python train.py --activation="swiglu" --router_score="sigmoid" --beta2=0.95 --grad_clip=0.5 --dataset="wikipedia_en"
Below are experts of layer 2 (counted from 0) of a mixture-of-experts language model. Rows are named router (the router's row for the expert), gate (a neuron's input weights, with its number), up (a neuron's input weights, with its number) and show model dimensions 32-63. Each number is 200 + 30 x the weight over its row's rms, rounded and kept within 0 to 999.
After each expert's rows: a language model's description of what the expert responds to. This comes from a sample of Wikipedia text that the model never trained on.

# expert 10
router,169,233,215,181,215,182,256,184,189,223,228,215,188,217,206,223,229,214,149,182,179,217,224,241,230,243,199,203,235,178,188,241
gate0,218,206,229,220,163,179,143,173,165,203,199,195,120,189,248,256,157,172,225,184,171,208,236,250,218,219,248,231,195,200,200,254
up0,267,204,146,182,228,201,168,158,179,200,247,245,176,201,152,217,226,192,191,155,182,208,229,146,167,187,209,252,195,170,179,205
What it handles: Consonant pieces mid-word

# expert 5
router,197,173,200,169,230,209,196,207,215,156,201,188,219,211,177,240,261,259,204,169,204,201,222,179,247,228,247,206,198,170,261,219
gate0,189,133,167,274,235,215,170,232,160,206,197,231,204,205,235,252,176,202,181,218,236,245,178,217,161,154,213,215,247,237,176,168
up0,210,254,224,197,211,230,176,224,205,188,177,238,192,120,197,159,165,198,207,195,164,204,163,171,218,254,167,229,187,155,206,182
What it handles: Prepositions

# expert 14
router,144,182,184,216,224,185,248,216,211,180,220,171,228,226,179,199,238,239,193,155,164,261,216,185,209,226,268,218,235,211,160,178
gate0,201,205,196,269,228,192,213,231,167,138,176,202,178,237,207,190,166,195,238,198,220,215,227,152,197,200,220,179,186,194,217,238
up0,195,187,207,236,177,241,235,161,185,250,204,197,199,143,182,193,198,185,217,205,170,213,219,182,217,243,196,240,224,175,170,132
What it handles: Numbers in data

# expert 32
router,236,146,195,212,196,186,224,191,186,153,158,207,206,251,198,191,240,206,178,190,194,243,217,257,240,285,234,165,182,206,209,194
gate0,164,177,242,191,208,230,150,162,195,198,156,206,199,231,237,177,156,221,218,271,178,183,155,233,165,228,211,185,209,176,161,190
up0,179,203,212,176,208,228,183,216,227,221,214,201,249,221,192,184,218,222,220,256,209,138,139,248,143,237,204,150,224,190,192,231
What it handles: Letter b and B

# expert 16
router,210,180,175,157,220,219,208,215,187,190,198,193,183,180,191,200,201,147,155,178,210,208,184,183,217,206,252,191,216,199,263,216
gate0,145,260,173,187,158,236,210,220,192,210,228,227,210,151,273,183,171,196,237,217,219,208,160,227,210,218,196,232,175,203,245,234
up0,213,172,221,195,198,209,185,133,196,214,164,205,245,171,185,204,213,188,194,220,158,184,246,169,226,187,263,128,176,220,153,217
What it handles: Vowel fragments in names

# expert 30
router,216,206,202,182,247,158,174,184,193,146,189,208,196,237,206,206,174,214,198,177,205,218,253,258,231,233,242,141,237,206,199,204
gate0,245,266,216,185,211,227,181,208,199,181,154,233,183,236,182,151,201,189,196,226,167,172,239,238,195,202,183,243,174,205,204,178
up0,201,150,241,230,236,204,210,232,172,183,206,213,202,181,238,211,225,198,205,196,211,157,163,202,210,146,169,172,210,168,212,180
What it handles: Lowercase word-initial letters

# expert 22
router,228,182,213,204,227,182,191,187,171,166,175,176,193,232,186,245,214,201,178,147,196,232,224,231,225,250,245,187,193,214,218,201
gate0,188,155,211,182,231,176,190,189,204,227,237,240,194,223,176,240,162,248,179,192,139,181,246,188,205,228,224,206,226,200,223,214
up0,229,200,240,188,183,128,227,236,203,203,210,176,151,215,226,186,182,232,209,167,214,217,187,211,213,143,260,199,236,173,179,242
What it handles: Countries and nationalities

# expert 23
router,231,145,177,172,209,226,196,188,186,161,213,190,180,241,212,244,213,222,189,168,166,258,229,238,222,273,222,172,260,234,157,197
gate0,180,250,221,181,218,243,206,236,202,223,188,198,151,196,178,215,184,202,203,238,227,184,209,243,200,266,219,219,183,234,193,182
up0,220,190,152,197,218,197,210,230,226,200,207,184,157,187,147,175,223,200,204,237,204,213,201,210,154,270,271,233,165,178,227,191
What it handles: M and P pieces

# expert 27
router,205,179,213,195,223,185,189,190,167,177,163,180,196,233,172,243,236,216,179,153,198,238,228,244,232,239,244,186,199,199,210,203
gate0,179,217,178,196,243,233,200,163,210,189,242,205,271,149,210,162,184,246,206,177,190,147,183,182,213,217,163,189,209,189,236,229
up0,191,149,187,208,166,146,244,180,158,179,194,153,179,248,183,206,174,207,219,198,211,168,204,198,199,266,213,213,153,226,238,211
What it handles: Capital letters in acronyms

# expert 11
router,231,139,200,185,190,174,200,199,126,186,175,178,150,258,202,216,210,227,140,190,170,200,214,192,218,231,260,206,180,191,203,201
gate0,112,226,185,199,163,214,213,184,184,225,187,193,165,226,203,244,209,187,210,193,218,219,247,210,193,180,228,217,183,154,240,143
up0,149,213,181,208,169,185,237,174,236,186,197,190,202,227,214,211,223,163,222,243,215,227,179,195,169,241,231,210,208,178,142,153
What it handles: Adjective suffix pieces

# expert 33
router,210,142,200,212,181,194,252,186,203,210,142,215,163,267,165,199,228,165,189,151,208,180,176,210,227,271,247,162,187,209,222,222
gate0,223,196,187,169,223,189,202,209,174,211,169,258,225,201,202,236,228,223,143,211,216,204,163,204,248,206,221,213,220,183,227,204
up0,204,155,203,264,164,214,208,161,210,166,196,135,155,235,185,168,138,188,228,220,192,212,212,199,161,210,236,185,161,238,205,206
What it handles: Line and row ends

# expert 26
router,203,236,223,152,256,153,200,203,167,247,177,216,203,239,214,244,199,197,153,132,167,198,191,161,226,299,194,190,243,183,229,161
gate0,207,205,202,175,168,202,234,172,189,150,171,214,181,165,190,196,150,216,180,221,253,222,219,188,172,236,215,258,242,187,214,174
up0,187,234,229,262,179,162,174,183,207,262,229,204,197,177,172,178,242,225,257,245,200,203,202,200,154,192,155,223,128,170,171,262
What it handles: Hyphens, brackets, quotes

# expert 39
router,199,181,209,188,177,187,238,186,220,196,186,203,192,212,173,216,189,200,174,153,171,197,264,249,212,225,222,227,234,229,223,214
gate0,176,166,198,185,248,175,254,196,188,235,190,222,234,159,220,215,197,221,230,148,193,196,267,255,238,212,212,197,226,203,203,223
up0,184,190,278,185,166,233,139,144,210,184,214,196,203,138,148,232,236,187,212,174,217,241,151,235,245,177,197,207,206,206,190,229
What it handles: Vowel-m syllable pieces